Weights of a small mixture-of-experts language model, trained from scratch on English Wikipedia.
Size: 10 layers, 31.7M parameters.
Experts: 80 experts in each of 10 layers, 32 SwiGLU neurons an expert, 4 picks a token, a sigmoid router, a shared expert of 128 neurons.
Training: 380M tokens, 5797 steps.
Below are experts of layer 7 (counted from 0) of a mixture-of-experts language model. Rows are named gate (a neuron's input weights, with its number), up (a neuron's input weights, with its number) and show model dimensions 0-63. Each number is 128 + 32 x the weight over its row's rms, rounded and kept within 0 to 255.
Before each expert's rows: "comes after" lists some tokens at least twice as common just before its tokens as in all text; "gets" lists some tokens that make up at least twice as much of what it gets as of all text. This comes from a sample of Wikipedia text that the model never trained on. Tokens count by the router's weight.

# expert 18
comes after: " of", ":", "-", " in", "=", " by"
gets: " D", " H", " K", " B", " R", " St"
gate0 [129  86 105 130 174 152  61 103  63  77 153 175 130 123  63 133 102 155 135  93 144  72 140 123 142 101  66 101 101 124 122 173 100 125 154 152 145 100 124  89 150 110 111 138 153 102 133  87  91 104 159 114 104 206 149 148 130  90 136 102 106 118 139 180]
up0 [100 163 163 170 113 139  96 144 135 144  99 138 174 155 103 129 136 108 160 152 126 129 127 130 127 194 161 202 120  57 126 154  77 167 171 174 161 141 130 118  96 171 116 150  93  69 160  81 148 115 142 127  38 111 155 135 130 105 127 148 128  94 177 127]

# expert 77
comes after: "\n", " List", " used", "==", " one", " due"
gets: " to", " of", "==", "===", " on", "\n"
gate0 [ 85  84 155  96  90 127 138  86 128 105 109 152  78 202 120  82 122 156 130 185  89 136 110  42 135 176  94  57 159 128 117 158 127 109 152  61 159 130 202 169 198 151 161 116 110 126 178 135 129 135 115 112 143 143 142 143 177 149 142 136 102 144 133 135]
up0 [154 137 110  87 161 133 134 129 124  46 118 178 124 149 146 159 118 144 185 130 150 119 114 128 144 118 170  84 143 199  94 109  96 112 130 112 108 211  59 143 178 141 161 179 157 173 158  71 122 113 168 128 117 147 153 149  75 114 169 102 170 106 128 108]

# expert 33
comes after: ".", "\n", "==", " ==", " ===", "==="
gets: ".", "\n", ").", "\".", "==", ".\""
gate0 [ 97 102 139 113 150  46 134 133 155 167 157  90  82 161 119 124 113 130 116 113 156 106 154 142  98 101 123 130  85 146 139 126 216 142 133 138 118 109 174 195 142  95 134 119 128 156 110 111 124 184 120 217 107 103 136 134 122 106 113 124  86 135 141 128]
up0 [ 93 113  82 144  70 133 188 141 112 135  96 132 145 156  73 113  99 148 132  97 114  68 167 174 125 158 151 123 116 102  77 139 161  86 111 141 119 118 107 114 141 144 104 132 151  98 109 158  85  76 162 137 111 137 149 119 159 179  94 153 159 163 109 143]

# expert 70
comes after: " of", " in", " to", " for", " at", " on"
gets: " the", " a", " The", "'s", " his", "The"
gate0 [ 96 165 173 117  44 147 103 127 119 142  81 117 123 127 109 115 126 144 154 137 123 122 130 118  73 155 140 120 195 126 126 153 144 108 131  99 145 156 150 139 164 131 179 129 159 132 110 214 110 196 107 125 100 127  98 149 144 145 130 162 158 108 129 210]
up0 [131  97  80 124 152 125 115 159 100  44 115 131 121 167 156 219  67 136 174  95  97 102 124 134 118 115 100 106  98 120 107 130 152 134 195  96  86 158 103  70 161 188 186 174 121  63  79 141 122 151 176  73 119 162 175 111 109 123 142 142 195  79 104 102]

# expert 76
comes after: " a", " for", " of", " his", "'s", " with"
gets: " the", "'s", " a", " his", " her", " an"
gate0 [ 69 129 150  91  66 100  82 132 130 199 105 128 196 136 103  88  66  87 136 117 109 217 192  79  93 150 129 148 147 143 122 127  70 143 140  74 143 135 104 126  70 114 102 101  95 114 108  78 146 120 151  80 149 154  75 138 169 113 165  97 149 161 130 143]
up0 [179 156 112 154 107 166 101 121  83 121 121 208 167 116 141 175 172  98  81 109 143 151 138 115 130  95  92 148 130 115 139 146  94  84 106 152 151 151 119 165 124 142 135 162 133 188  99 123 109 173 180  75 132 139 164 111  91 165 111 153  87  73 188 129]

# expert 7
comes after: " (", ",", " \"", ":", " by", ";"
gets: " F", " B", " K", " S", " D", " P"
gate0 [ 95 181 112 112  89 112 135 134  98 135 102 170 128 100 132 155 114 166 100 129  74  90 131 161  95 182 134  48 140 159 141 100 115 102 153 161 121 178 175 149 205 172 105 167 136  96 150 175  59 134  66 110 120 164 151  78 140  80 162  91  93 141  87 146]
up0 [ 86 158 125 128 122 137 118 110  70 157 205 141  93  99 173  98 143 208  81 146 188 181 111 105 141 147 137  85 150 159 150 159 117 140 113 160 139 125 137  93 134 111 127 109  68 208 135 124 134 178 108 113 117 134 126 160 118 148 115 115  96 107 128 161]